From a checkpoint of a small mixture-of-experts model trained on Wikipedia.
Training: a variant of Muon for the experts, 390M tokens, 5948 steps.
Below are experts of layer 2 (counted from 0) of a mixture-of-experts language model. Rows are named router (the router's row for the expert), up (a neuron's input weights, with its number) and show model dimensions 0-223. Each number is 128 + 32 x the weight over its row's rms, rounded and kept within 0 to 255. Numbers have three digits each.
After each expert's rows: "gets" lists some tokens that make up at least twice as much of what it gets as of all text; "mostly gets" lists some tokens that are sent to it at least half of the time. This comes from a sample of Wikipedia text that the model never trained on. Tokens count by the router's weight.

# expert 98
router:112113080108056148185155147113145099167127121082086159115072153100181149044106167145139123156124135174093100093149132130107110145129142082106135158110125109068148166142115137129172136150142119152117128184139148176104145143136065174135063138183160146126126103124128112175187133120128155121117161121074000092183123073123101133135110112136116178124154095172116104168064113136146095146069109150106102144119157144095120103176131190105131166146130136171069173174169123152123182104106106127090160154060117112129139086127156079134156087087125141083163096159157137111124173150067128116169171136123102124099134114082128140134129072170111169194101143113137117173170158119084156158129
up0:096118145114099206203138142133090117136137109143154151095123147099099036138174147114117131121134120185160176117113124133129171153113064089201161089149114149115137170120127074157112128094122146123117153123104144143082120104126129123127152158147148122077120170134097148129125138170051173108177150115119095138167144124125125067097189111154117141152071116140129171145141175182145125151139153143092057044144081081157143095158221152128121150110165142111060114133105059114158127104160130121130135132141151165095100211068139082118132160113119093160128157114154112108090148171133156116181123132109114067086187118111101142101124068176131177118132098089140119151099136096136066178197
gets: " he", " the", " W", " one", " He", " it"
mostly gets: " set", " present", " long", " W", " working", " go"

# expert 82
router:129121100057168145187154111066079097128144156139062100200108106097187112111075126126124133131127147129126136110095092170154117104091164130120207232181128139156127117146092121127134115135144194133099115181158107129143111141129099120179069149184120099135127119129160105166145173120096117132136105103099072118136147134137167112088090170137138135117056081152112117158056073125102131171081104116122078170097104045072135140131160108126067182154144130140087139132179139141143158125128120142127141197125126116119143116190175096145076094125067120123159144127155099152104153141134131124132190177091139137101144118092079224155098113122161082146085112105087140082141136131102134174141
up0:127045123156144131052161109122164196115119125159101071161102150147149118127134140152155126155108116076121097132117096167168167089118117127129127152144106125133054132131170120113086142129099147130168077178166120160120162117098096093156125162146117135151101138110140109102106215114081170123180130117123153157128085127127127157134175095063122117143125103091136059106142083135081166179181138177145116150156111170120144144155166106112156060150054124158154095110119112101119146156168104195128171150141116180114161066113084076134126114101174101138173101146148109120095110138182078084155140192107100166107119173113142199167081046092149051064156124116073132161103132120141125144116
gets: " to", " not", " would", " also", "t", "s"
mostly gets: " not", " would", " will", " may", " did", " could"

# expert 50
router:104150088137105135104160140113158122143109143129163076185000167074114090125114172134138114147074152140152117132103130191131094088140144158078141136141079073104091118124123133109124110104130126109129110171156099171130152170109073090166096111100170113123108047171063137177157196147108111153137133106044107161138129121093142158100071141151159172150145121152084142108126113142144151163126076124095188170149098100138122117158131098095114133210130145141096148068139106144177158092117157138107140158095103109128182103131143126144156116107111148123131112151175161149041177111108178093094170169078113124088102134139129116136125158171058182162153127172095171134142105093169128171105
up0:070108092121159143121155134122137115146116126082115061137141112102121201105127129109135109088091122097172176175180143082090162079138100133076122118171120103160109180132093152153143110092119135200101080100137173108167136183198090060126043154113133141122143044188133157162132194092130072123102161120123129182169090122152111170103159104065122145133149185119103144111126084123110150121137110147134143196146163103140168203088126143149102135119129120093136108164168102190153106078143136150136163137189096125149146120101101177117183121119119100144083159174139160136119126170147150051134108110139138060101107145142128105069179115143130126119151118146174146082103151066137133085103
gets: "ing", "ed", "s", "ly", "e", "er"
mostly gets: "ing", "ated", "ation", "ting", "ted", "ally"

# expert 24
router:083171077082068147150124148105178110155100127134103108095107107080134139114086174202141125137085125154178107099097044166114144116113130113157161116093107144103156148118098122147157111158154157201122121181164126097109142218158065167177126102149126097137159131123082102163131125062160117058126120146147140134144149167102114131105131139089134135145113103141063086083100167088084111136085161098131131177180084114120137044119114130143069136135079120112036166127137157108131143083123124133138151101119186116131163110051143123164152110080165102136133111126167177110149155139124126116182166103130206166113108189135103151080096076108144123158098090132106125154177104094181156116144
up0:139172164134107085102167164102122114130174087139091080145110098091148096092183135170073143125109107117143105110110132134161133128119213098190100112112184136049139110143123131092150110167165134158118143112131219078054122150098137202114161116148113140092107163150133174074118182200103101136152111126117117067129112138143095119104162140143123096162158110079158169131109162131101079112104167140133125202112125093107106087105147105110149131133155143130167168141078140127127161151091090085081082133109156142119088074107164160107087099111149083154112119119156125159143133122102127173181133084190158110115171163098104127092216134168085157091173138087110096192175150159137139127060
gets: " \"", ")", " –", " 2015", " 2019", " 2014"
mostly gets: " \"", " 2019", " 2021", " 2017", " 2018", " 2024"

# expert 155
router:125171086146100071127188129106153147114156201164123092145139176066128116130075134178164152144104124216129125123061115135115114134175082094114131181158166127116124126123154122103160093092154134126099170188140102174080076176065127158136120132113181107194128123164152119143214170092156118141125141074079121130140109109080097187113065131119115161134127066141102127083095121072095087147122099096129118140188118148085120126139127098095118137123168151128134124078088150148146169076118159102070146160090149140095123154121166125176129103077123137113167189129121087105164184107133168133141207116085165149088140141164113125037101125089162118149161134161121137161134158099098136156116
up0:142126142116072087175090108098115165151098177222113180138116097157126134140129107125161148098187132126104147184153085160193132139140132077127085162167074116130159105104079084177122082090111069100128160123084130092101075122036159146144118090145177110123146132125068132052124132138187150087124115106061102173105156132060170127100125101106138156202122139155139108106089141103175134143158134073103150147115066146141125122109143164182097150138148182123135074089142093103146152096174134141140158155107149094149106127118128176108122136123093130128130154140107125120144081166147149151180078072128095111163168131107080143075176120163114135146126131163138154149176187063170172108155
gets: "\n", "sum", " Additionally", " Non", " Post", "12″"
mostly gets: "\n", " Additionally", "sum"

# expert 156
router:109146093123123161058168115112162148155126152160156118161063168098112135099147125128149153168077109174149069116146148153141146047178167134117094135116090090100130138082132132092156094112103131128104107122188089137111134142079043114148051094109143098160083069191085167093138168152048109148130150077119116163174081130086157137100108081116148171147105100138123105122109169115136149183135109138073142136166103150128084121164124110083119134181096142109105125164194152169186140096144160146084200142111077077120168112152154120160087139064164132128127105143205163106096136110102169112145186177161108139109102156168116117112121109174097139112119137175106186106135096123134120159089
up0:105145129136106117102096128085085058154110110118151106152147106102161137146141163108136115125177164141131093144105089067159140095082142073123122144123158047169116211115141091135100128057086120101148086146133141134147088152145114141141059137119145123136130121047093056111133116146154138073146144078100096205129135134151092125070117095169154126151165169093153139114103151161132167132126103115125122169137074134103164127130105141184165078143145120156156092086105208122078120130125194132163121098148221124159154138202142152149180147106123150106100094163176114197145087168098151134126125136121098115119156101142159129125157147162180161120144101149120217059089181111155134139087
gets: " of", "ing", "ed", "d", "s", "t"
mostly gets: "ation", "ated", "tion", "ized", "ing", "ment"

# expert 102
router:094112106070102090130146130044098122114144171194130119161080229109155118093118148173177141151053174139099133139102139097126141104144122132093132136095167137109135082127084133104155091095078172100077160155131164157138105145124114165159111118093132093106104148179149124123162160129055129142154088140113094112120101142103156089087123137153121221167096058172089144154119137078174151176147044089104089134158117131113082118098142102073088093106149154077086137118100154141177143067079153152108128133153124147146161119098144163120132176155135138132117116146142162134094176127120124121123172139113131149094127113169120175135118148105138108152104106132061168125174089141156198233111
up0:146100117139150182168108113149130138109125090113124103070160116096133150145061155174125110127060106154120166115106122150144064149173081141173105114151141141123099148121079099093099139099093137138130155173137056148137122149121124136153116104207134107065130151210159086111184119128088104189050097097078166087066166079175141155119136104132173123141172112108112117094126194128168155163140138129123135121170152087124141172132126162108098061152111113099093151125131077165140159160079125104130076150127130133107092129112181157100135075089192070185134138131138171121150185137130179135111114157128191079152132111159115144129186136131154107162072080104056169130136167149100163097086
gets: "ed", "er", "al", "y", "ly", "or"
mostly gets: "er", "ation", "el", "ant", "ive", "ty"

# expert 152
router:091146092076116115131114138101170063096160196115126143104090133105149127143106124171196091183123152200131095146120154118097154105144142119069126164133113127112104112106140141097194061091131174121137147140151136188141119158130109199178075105143157084139103130144150167179139174068119108099174103097095101117172133144131122118120126115140155150065083107227091146101074096104170136161091119128080072148085123111101115070103157128167103188097136140099107118117151153121142133085118173126117118159148130136115174158143158153165096160134181128112126084099140178092099112147080163178140172178111176111065128153135109132079097107144103088188155093130127102087157118070110189174085
up1:130086153115142137140122115134149098114166152127155080125069116154134143110090108110158135174132095144138129072086102108105146169093124167145133117158134129135091121133150129125198141152191175134142157137104133181127104129183098238162144160096150153123125138138137196180085126129072150103172128115096100057153124102158146098149112171102101144057107185169117190141125129137146107110124136130113117018096130102114093134115166179127131179106132112074107095148061108149133132090110141111114125143114144087116108132098152096081127145090136173126090154120113127083106170200066204139135134136163173081148130084065112182062063146112115128146074144083118115176190136108130189132117
gets: "o", "a", "d", "i", "z", "n"
mostly gets: "o", "no", "z", "da", "h", "ko"

# expert 28
router:145129084092070112093141187134148153175135115158119054150110134111114102070096137163190135159147157159135110112119093150160226109160135057154151123127184080146150135163086121136185084101131133186086174165158155126130095127149137153104116096130154111152130102112104181119119155155159124144182076152081086129103124121140164138142126133197182197125095062147114127115100104125104129140131099103085057177147116109108086140172105148140143135136166158097102184084139105162130139126069116153109123139107201065080110143109116125172108060127135115092120082163115144136136150177096116124107162141088218106087151170140058125103102079124078109133118110137095094149175135101168168142133
up0:113128108116111108127123124149137097087173127131120136182165157121159136191087182141204102100111106159173116103156189108126107150173108122127078092122143143150143103133123117103162129169134110135080105126140161158189133097128114139103206134100127098135144097116176155073089125062153118105177106117101151132168155076080072098214085176139160123097099120150092096139080126098135083118205169185085131142108115127151141166113085119049108168112138155122150169151131126124154150133093158096086124115092153095152145151114134117160144109172157100100144099127173147098145181137103141074123120157055177147132086131188078105146172130159092040042125081124170155169124105104166145108166
gets: " |", " –", "–19", " as", "–", "---|---|---|---|"
mostly gets: "---|---|---|---|", "–19", "–18", "–", " 6–3", " 1–1"

# expert 60
router:082150096116104103199202190085124085194105130157107105143111143121132149143080181111174113142089117174073121083137138119121111113091121084093113150111142155106191107184066130114185095049109113139098168169147156115135114155103136196135101098177107092163132068177145089170137107113100108027173139112119092120157092144128123155096059169152087143101119108155105123086143151131170101131145152158114118193125144163105154108160124167038118185124129107169104154123094144143102111107142151083124209145133165100139142090141182104173114125110100141101136158163100118099101129161059158153104168131135150134124100142124147186127152104117107150212108123147088154142159115101132137151146
up0:136083128138083195133108121110117164100128160132206111176084128150126072170135088165178042134112128142088134163108169105102139116152091123109113137115161159066127103047064119097161103047176148126080149097146146079111062115095082150106139152191156116131173104144185076135162124091131150100131111088136140152135147118092182119094094181184137088106171143116150172103090134126073162079164153121121155129148111157145126132099086121086170179187110129141102135131051077137144166115120103131113096154088126120101172156121160106159125143073082170145159173149105121123148110155133133110078103142152124146145150178126125164139164171136103137157163122189061086180149126108131115113172
gets: " he", " it", " He", " his", " It", " her"
mostly gets: " his", " it", " he", " her", " He", " this"

# expert 107
router:069125099134072065208182180074169095175157141105126096165131101070160143115150123171117133135101135107120103106071125124139141103179130060102108163108160114146184145160125184130165079182117138122121140184139114142137081159179103120116082070052177105134149146123101155177166151124116122099163080100135090126128127170151130156110126114090105165101041101146031124151134147147131128144085142112055142080125159107092134102112136106161135155144117151116133185117115141160097137124113135132134136135166175115137144078144143115151125104089120109174177127153181123157032162125057143129163160119100107131117118120133125168064108117135124124190105073118153192150149105070163134167127
up0:078153134095064123137131154157165104153150120102125136120121120137131114128112202091154078128169072125124142167129108152156100144055068134172152127183126142124120095233164123102171119167182109147158103156113114100138127184100141149129233140121131123158112131107059156115118111135201096100146131116092113170088151075068149071063111142101129152191084178137101132087096082130122112126156139063065097169144091129159152139044123129132122155136127154132164196106101102087158128140122120140124098124078136100083142120133150117102112105140082138133107128133098208125097106153098116086193113114061123206128125108089143114144156136103183142140140102130136181113126118172157149112159
gets: " on", " in", " at", " to", " 0", " In"
mostly gets: " On", "On", " off", " At", " out", " down"

# expert 49
router:104098097118114098080113122098195110142117154140104128134141178041162140122100168132146097181049104145118043157127135119151134106156119086093136149072145149123161169167088169089205119109101131155145109151145121132136065138134090120077099109127103097204091130113125156147143155149113179096177062141093100161123109074129166153062106151140125162138073117187095168140140133145121078141104122111099116109178173154119138106125086122178066172189093166128140196106110118152100142122105146054098128133138110095138170053151113098165143092085100154086192104140153125119092163108121154181182160127126149128113134124149045137105126118131150158164142133154112178166153169126128140173122
up0:072142156084126184144148171134154138127073066112099164097114151153099114139141159122155093118121098144117096137117140114125154184120090077112194148100196128117120108163056117148152102126122128116129094085132182219112141135144111126138126165147105088114153111090104133186172169044127173095104130140129156174171141164112122132089133139163115170056094140117140064130118154128062107142152137188067106092063135097135082145136163143150124134077110128161101177145013100146066108109075133112135153144136135093120092103160098130148138099126123157150124067091136073112101147180128129116164114141118180160143168120074132119126146168140223114168134133159136112131159093119177090151154
gets: " on", " with", " at", " for", " about", " over"
mostly gets: " on", " at", " under", " up", " about", " over"

# expert 110
router:074121112120103036079138174113154099196154147147124087084124152123168121097077130157155129149117143115052106144093080102192088104162135083119138157109115128137199110149146170104180142110130153135166172192194162132125077134129147155125101073112138081136133141109173144160155135165144164096165045062117109126172114108123118156069122087081142196149076117138079156119089153083110073191091090141116153146175123085103134098136135144143098161144100149133092187126148129167107130132106147165136172162114152111083146122107104153186118101085086121143177129119156159106034176087105129127189140135120101121119175128106104187107127115174083116154105099116146140125106141105152159139144
up0:130100111102169163152194155073111108173174089101140132173097083132112124172109097136102100196137187126155079125113131084102169116135168111137159101179166120120143120125135129142185177147141108221101060125178115137132122104125135103141067148118149093205101065120134144109140093106123131125174164119153080158094189098162134077141110158128131124157120073121028122162161144139144085195144147083092140105127113126134147121182066103136134140112103114168145147045142144126185141128093136174153142125141128131093132116118109044136131132141149124134100169149176091078121146091122162105095152101186131086079091101183110223107111110157128126105131114108102130107069102147083137120134
gets: " in", " at", " on", " In", "In", " during"
mostly gets: " in", " at", " into", "In", " In", " during"

# expert 146
router:098135102116117095098165140120122072140177139186109108152118096090176164126129207148130146184131136158120173084143086140155101048101117116141176145150142083061157162104133105061116099078096123159094165146172117149138124151076102127106130118141105129130098164172121185178113113146143136124152119070105066137117148104117108143139085067211054170179096122173097128120108161140151122168157117108149130198144137126122118093092093113116071142199129146101108164090152147145169149101108195095120167174118223138123139130095123196164166072150099136129144121156122129103065124111122142083118147099090127112117093170107096088080141118093126141141158128168102152061131135102145193127107
up0:111118135097083142139154130151054116088109148136088105127163078182163168090095148123135139112148110158058145184160122130162055093117093090153102164149146074102175160148143142130049101096087088113121117171140098137111115105120121090169120110122166135154172194164124161192193118142114099161103103151091081097096108138110114125103120102141122154227130105132114156108097091058154079133130140163151105153083070125153116091084113150122101160155162124157123137143114170096104186135101135065117153163142171167180125102108098162097128105095102095149208144129116157151160108192159111083122157082098147149124110089098122134070177127101157105139153116174097099105150151116141225091125
gets: ",", " by", "ed", " built", " with", " English"
mostly gets: " built", " designed", " design", " written", " north", " red"

# expert 5
router:096152119099093094120140187087126071115159084165130123144111181093163120095157160113153130179087084175077124060117129120188085109072118120081138135127156130087158142144070092127132097119149189096095137194130139125149090165149142169163092085150098111200122148152126149109117115106036122105108121147101107122155123130131120152131123169138081186096147088188126174142093129105146103179092119122077079157120118126076160144095123084133141175150144153117120129136132154153136133112117195134092118180128208113128122116131093138145067152126168092105150172175155160110114181161121163159098139135088125116109116154131114142088114052126161173195159070158156178102171118088112173217147
up0:140069087107116182067148118078147122107093138180132076118131147170202109129106137158129117162157157108104085132138146093180053146120163146132171090108162115145136217128177106080109113114102108126103122155108151144112138139143138150088092116166093156142143131115150108103114109100194106139111066125092109124121132127107119121132094176131118173160184170143051134104087119120130073202140134123152142146150144115111058169121105136082118113188074203162101108145185130149158112158118183107133140152104120152205098167120083174156135137146141144102160134237119075105116116129111085128076073079098079130131108117116137079132165161100131158102156115109074094117128147084102159158072
gets: ";", " to", ":", " his", "'", " /"
mostly gets: " her", " married", " his", " my", " me", " their"

# expert 125
router:115150059127115086144189093087111134167165186145144056193174163116142118132131150217161146145131138157082084102075112158102139128156101082061138196141177092125112096156134100076109065133160121161154174147120101166125118184093088155127135114083192145159112090146179107167205185137058165117151109122124151098133090077117092158114104120129112172135122080136116141118122166118113092142139121087086120121123086156102079110104121119100119144148132139172124112119094164117089155055149161085133137108095195084096128129122148116139161088107129102125143142126115121144143180119124136106123202138134193112118113181145096164039105089087165126101137130154139128174171131117103107136068
up0:084160134168155143115134051105111111065135117134138118133143138086166192147172173132164163142148087126197077105119233103172109150129105110149115073113131090208074155098130099057130084163080110150086147051144136122116107150135125089121138123111118151150126137121108155139163089133128157160144139075128101129168182127091066134084122124176121120132145151129126079162128082150167128144198150127112117116085148126104107139130151094100111116175143152157168092081159118161120102122170103099134133097119128125161142104134135154199089122118053055134107172164144107128096126102096180157122102130085048106066132114160142052124146179158162177152154105167172176112124128147137125137182
gets: "\n", "=", "The", "left", " history", " neo"
mostly gets: "=", "\n", " neo", "left", " buried"

# expert 83
router:102096090103133092145160139111095122179068155145122107156116160107115178086137130114185172184132151193097139149112150132135148027166136118137130114114115096136160172105105110070127091135152160135144085195136104218187128167086114151120045100136155134178077092172107106159155174145122104088185156118097098137144144119101140126155100085108103139114155121154125115176136125144161092153145111107110109142125086143114164059191113164099131198190107132108116170150153168126127147103078126174172099147077178085113112106140180168124107100130101100062083133164130148129123139156120185089149157120102100163085131164166106112110112076098086091141077143177177101158162141103151162119089
up0:140146083108134123122083098114113123186096177155094102160132169129181187063117198129174123129152100076135091132078165160165142102143136162112152092085102117115062125109084119110113112216127162135138151182110143123124161161087100140144109140110091160114140153127067166120164150146075087176135152089106168122101149110126092143140176102109126121148206144147137096171113061157129120159133148130181150135097060119148091135154104098071106173159090159166153140071137129178102125148095118086170113115082131139108118082182110135094228092086119091138112115205144114135109134089157175095130111052104080135123143103139167142114059083088153137120153108144153128133175177149134154110111
gets: " |", "th", "d", "nd", "st", "m"
mostly gets: "th", " second", "nd", "rd", "m", " third"

# expert 103
router:113138070159098095120193154094140138199115123132103052107116085102177173074087139143155141165029117118150065074163169144128127119148172078088136155105110131078123135131084098109102159081121128134150158150142134127095151244109094168141084130156090124157127075144203123156152159115129132118146089103155110131170122141026159160075112117108177165128086092174078146132102113160141150132101115165152138152080121162126115144133143111094148136155129139082098169147112100139137134107149124145126128163088159069111200117153123116185113095092101103087146149167128130083086199116104162110140136187104127108124170128148093174120143110137167096177125099113159127093186109118095140117138
up0:098142104189075126129206145132100126091147048134165164098134123106101122105140165145212127088065140121187049046096129074125157136100130130160158146095137099134142094123086118140134133120114101144110096127109105098090046161134140136146113159156084091131126083132175149155157157137114142102163180160108221127086157126100126108154084126194145088101134087108120103188133106132121108173151107099134091130110142185102144169142131128122124158149162159109115138151099106175135083146089133119161102142134092111116135176062091148171134176118150149150093182110186178127070146162101202092096142150097123143104044089153152109122075105107141149172134108119153148121091092173132122080115
gets: " was", " is", " he", " were", " He", " be"
mostly gets: " he", " He", " be", " was", " been", " had"

# expert 143
router:115127116090095114102157111108104103157168190084121136144098151054173094145137202153134148105080098134147080110135095127141114146137093130111186137129097155163159135138143096129116142106154124163068111155133109158069145200140096173153127114097163045132095111135137148126158168091164169137087117115048123175156133058090120186124092160128111130178135122150085141134157106171177195152130148182108128139104167101113113068098118094088085101192063149129062171138153143137152149093127128107186166158147133081085170144154121164172135086125138173152129127168093177132135150071127142108131174133090096181071123203103086158100128133186094119155111114132070116099142102109149125104146
up0:156103170078134159160122119155122123128169123118126120132117108082102114084129090156187102102142140163166160129153142126075154090196115123173123097153099174145131168110224175146151065125164157107148147128154123102146139105107136147131088118102089097160179143152154113093181086159123072097140134155166120147075085162096188163048111142053143112143119130121130118144149106103133115108129128100123089078127097101133087092161150097092116100158193169145130191155086148092114136059146065068124100143102081128100146126149156157120151088089148100125202184114128134105158079105133153201144104138117133115061143139169097083140203166152055146148087143145142108150109113091152097127191
gets: ",", " and", "),", " but", " including", " or"
mostly gets: " and", ",", " including", " included", "),", " include"

# expert 76
router:126133108111113099151161167098128111151167127198095127171081150084142136099097192151141143155176113161137124135171106135089194119147084099164194173112124170121165069105125086040088063077132126174061116168138123117119141147103095173128139126130121060150126125156118152158151134125061146086140082099088129102102130121141178125039115138189135145133168109144087104132131117129128108143089154088121108159127072133100099075110097129113101148199104108133111209147148176162137203115149131109153155160145101055116149131130151066167108105128141128125168114100111171129146143068097137116096168148132090190066097194168145154075121104162064135131089138145138128121146117097125125140151
up0:124173160198174116173155103113057125109179210101124148160127189087119169110088147155121122110107152086134111146106161086118104107104082120132119167150191149124158089130082118086138055145130155146116177139151068169087098106110139144130087088153104122148129131132151154150182153099093148089160131174188110116128149173109120120101145129155179079089140132176064135168148103090112109093107162146121118134140080149117147111088113187077115190152151116145142145118085133136211170155138134155149125133182057091145105154100129110097074175104170143115135114104092068126140150098070131110077093134152147167112101144172125221104096127137054099127155112144141112129127104084162139193157
gets: ",", " that", " which", " when", " where", " who"
mostly gets: " that", ",", " which", " this", " between", " where"

# expert 132
router:103101094118120091166196154082164082191098130120113090152089116088162125065069159123118175130097129166168128144152076132116142135158134080141149151134125139106111134159062136150139116123071172122108124142158203168140119177133095132130094122162157096127165124127135147150162145156076145124142160109096119113201154110128131141087102122125101158171119079138073158133087126094155108128084104149134136109092127109118138140084196113107071117165122184112092158112088124170073119091156149069093137118107122106122175150088133146191137103116090103110221134220127138125124188145079150138156190141109147149106156117149094191075105084158105112157086073162147174142190136139194165137175
up0:171131128116103175201124101124105103160109178100161116122116105075122119042125142149138155061143110143110183138119132078176166110095096099192143116115082187112135139106168126174079111116107168150111116121121166161149123134123120090196133096117155105090141162151011129111120119124126115153064129137115105145136102114109107098138172086121177178155160121103115174153128116165097117127122111168128136126117103154116124107119132120095104153175173168095083151136083194099059126088130138142136094111059158090087147138135129124123151090110162093136136094182119149085108142159066071174204136079165127093095188174111139160067131151134181141104133144119131076199167107183150101115154
gets: " a", " He", " first", "born", " was", " he"
mostly gets: "He", " born", " died", " killed", " He", " Catholic"

# expert 3
router:091112121091105117139176181111119112184150154122101087144116166108118156104101139165145123163128134145087093160094133147128204100166203129141157138149172108131132139201099176109142073148087149126080171140162140139146095199123120160123088119151136123135132088164109168148129238131115098124195100141116089118100139115139170157121083069068156133115079118177137108180140099169126075128097129146085049134130125116092085146133128156090126143121050168119100159108085148125128157078124148155137118163107153102070194119165153159149061106088124111093151133119144150061151173146163151129118171117138139153131156125162052119120097052128100084223127122128101126100116122100118166102127
up0:114116085117140123127147165123126134076186124118113142152106108100099065168109143155127113117129137166114112133156170149080098056119157166028109137135149155112141117137172096134178108094096046117088131111183111182137156119140190138154123051130081134144133082164177116081128138187158111147159113089104120117154135130161168114163094145130095147068077110211092144199094044113173117130142116126131117114160111106136102162114166172114053131068129151143141100129192110109146095125174135110129140167093159077142174146168139190120145169142092123120113076107134111092105119186088191159126157178111162144090102121093138077155171129118114071128130122109151124096151057110120138159131
gets: " |", " 0;", "---|---|---|---|", "5;", " Mah", " 1;"
mostly gets: " |", " 0;", " Mah", " withdrew", "5;"

# expert 72
router:062153078083110100155179190119114126144111148128132091141120111137115085139088149196153128193071098175109145143092131177127142091138166128074113117133141143130132140191112106174110131084135179140105117121175146166109166143116110144111126023144132119147131111124123093108126147069142105088158052135117141155169099114047153155101083168089108204147113052166112131094119130096072135164142137111129128153135132134104110077093106178100107211133097129105073156096093100121105169105102106188137102129132211075110110118126153091154157105146129085098126069141153159096080159100111161115158141152076188170158119120122101164081129133101099093120098105142116154138196122099172126163122
up0:116062117150102095088133202098131101147150119163119199160136136194183113097159135188121152105106146110144128159115114111130094142132153141145128172165088091104123089065176125130122150083146082127132142139105131144135177123135201196150097173074088166160078115113151147102102133108119118120145077086093149125133076168079071126164162145082130115156166070173121088132135126146095137133141135105109092154152115097137131080096176117153127186136090092224072107143163140089149159128137109117098119182118120124123101135162135113164120160080157129093145065131157107145112117120089191159173104123201110181165167123122160202072155092080145110064088138163078107127150114087150124126099
gets: ")", " =", " is", " was", "),", "er"
mostly gets: ")", " =", "}", " America", "ce", "idae"

# expert 73
router:122146080145131097161212135133120118178126173120101085134102104091150126136073135139134182136067119159075140123117100187144125127129154072115122125146102178155140184165063069162128119057149146136122113128166122103074061156087101112164086049106128078117166151120088115159182131149124102091081063142103112132119117147070131140072102130170148168091059135153132127101084145126090139175148159131121132172111112093137169146075179112068093182177131163141072159142132074121137128076079141138114185149089169098084137107165189104140113088084089085138113104195153144121115178149140159099102138121095128129109140098159088121113118122118104146148112077159130137154165120104158138178177
up0:061134049155138078188119156161153151139134151121162113153137112095147139167127160177120149108128126147102176147137159137147077121088085081090101130164159131144158168078096109114097071084134160084131142071117202198105116150156126100145105095119187159152194124101103156108130089175106059133091096107133185140111100110115147154114174137117129152156047164100106078103084121146118099153152114170145131164088089094162066161065151127121151209188139162157162109105097102099112112117132111109122094157119123153107119137170168140106159117159056040169103130155155112127119117137118115097140128150063165123129172076127099111119123139100168174125140124203098112140136189117136174106134
gets: ")", " also", " he", " was", " He", " later"
mostly gets: " later", " career", "---|---|---|---|", " player", " MF", " DF"

# expert 67
router:110130114077170096152125100087135051163137165129117159144112158054161127070148198155209140114098099110169102079110138102096137090156083147111144103101168137143186138131143081066104116087111124142137094192124103135090145163143095157164096122113145133112062103142113140131125180107127117102122082094113129115122140087130116130111056143132091140125104115150102166162159073112194129128127138088092118151157143143117159117155114147096064139200069148090060183149111208132131171066158147111140190168162110120095176147149102140158120125122123110122099116149063152095106234109109128146091190153082115124107158126074147118088105146157129148169111132106111110082166113104076150159127
up0:110186113129164095151097089163090150082141178128141117085138126097166105137137151125169120051128103140130167165141096101139139091154134101070104160077155157114187166114108148103126066088120162045141151116081136156149063102053146153134178114166187114154084170141098175151108063090128075093160079135122112093118109125126211083063189123070088148145105107144118205131147148113135127162142097162103115149131147135066134183138106165129139166173070151067091108149158190146146138153105143125136121145120153135113157140125167192144102121140098077172145140183110101174169146124148078109174136160073159127100153114153148113150167095122129110127147113167124100135090116091106162133138
gets: ",", " and", ";", " but", " while", "),"
mostly gets: " while", " but", ",", " though", " although", " While"

# expert 115
router:116132084060143060107135140085124075140192146115080118160108148107144152068168182117143128194114126129167051130116121128160110139119117107144123149175144099083151144110146114107165089103149122135128159161178132152092088155107142162134118145121159118135098117143106146197176146102113105069140118147158102123162185140041124218117114156137059134116140096130072095091116109115136099184065137180067164143132132110111177094116079081136131130147126157132093197152135174139130130083094116114124127125139179088054140143133156145180110159098077146139127098145135184106135187087148163108173103173101191137102178130150069139080130113099129119114152075146116159142166178086148144124071
up0:044114127133189140132076152128128126195116125091144069145152124060130088125169193090104166099136183113144139154145116095149128104164130130152161122106162157081084144150135106098086123133128127082115090174158103085104175174090095081192134123198178125139132133126159151152063133051092129050147176111187165106128150122120052144128096175162143126161132112164159099142128122089070122080154144149147123160063080125120128139113097118182188112091150100140153140110093098110189154102091130074121108138138193128124077136131127131175102140112133187137141113172127154146107174067184149108080107085112140138136157139162128132089133126068154121160172121149189127100088111145110132155117
gets: " ", " de", " 0", " New", " c", " +"
mostly gets: " ", " de", " c", " +", " la", " Li"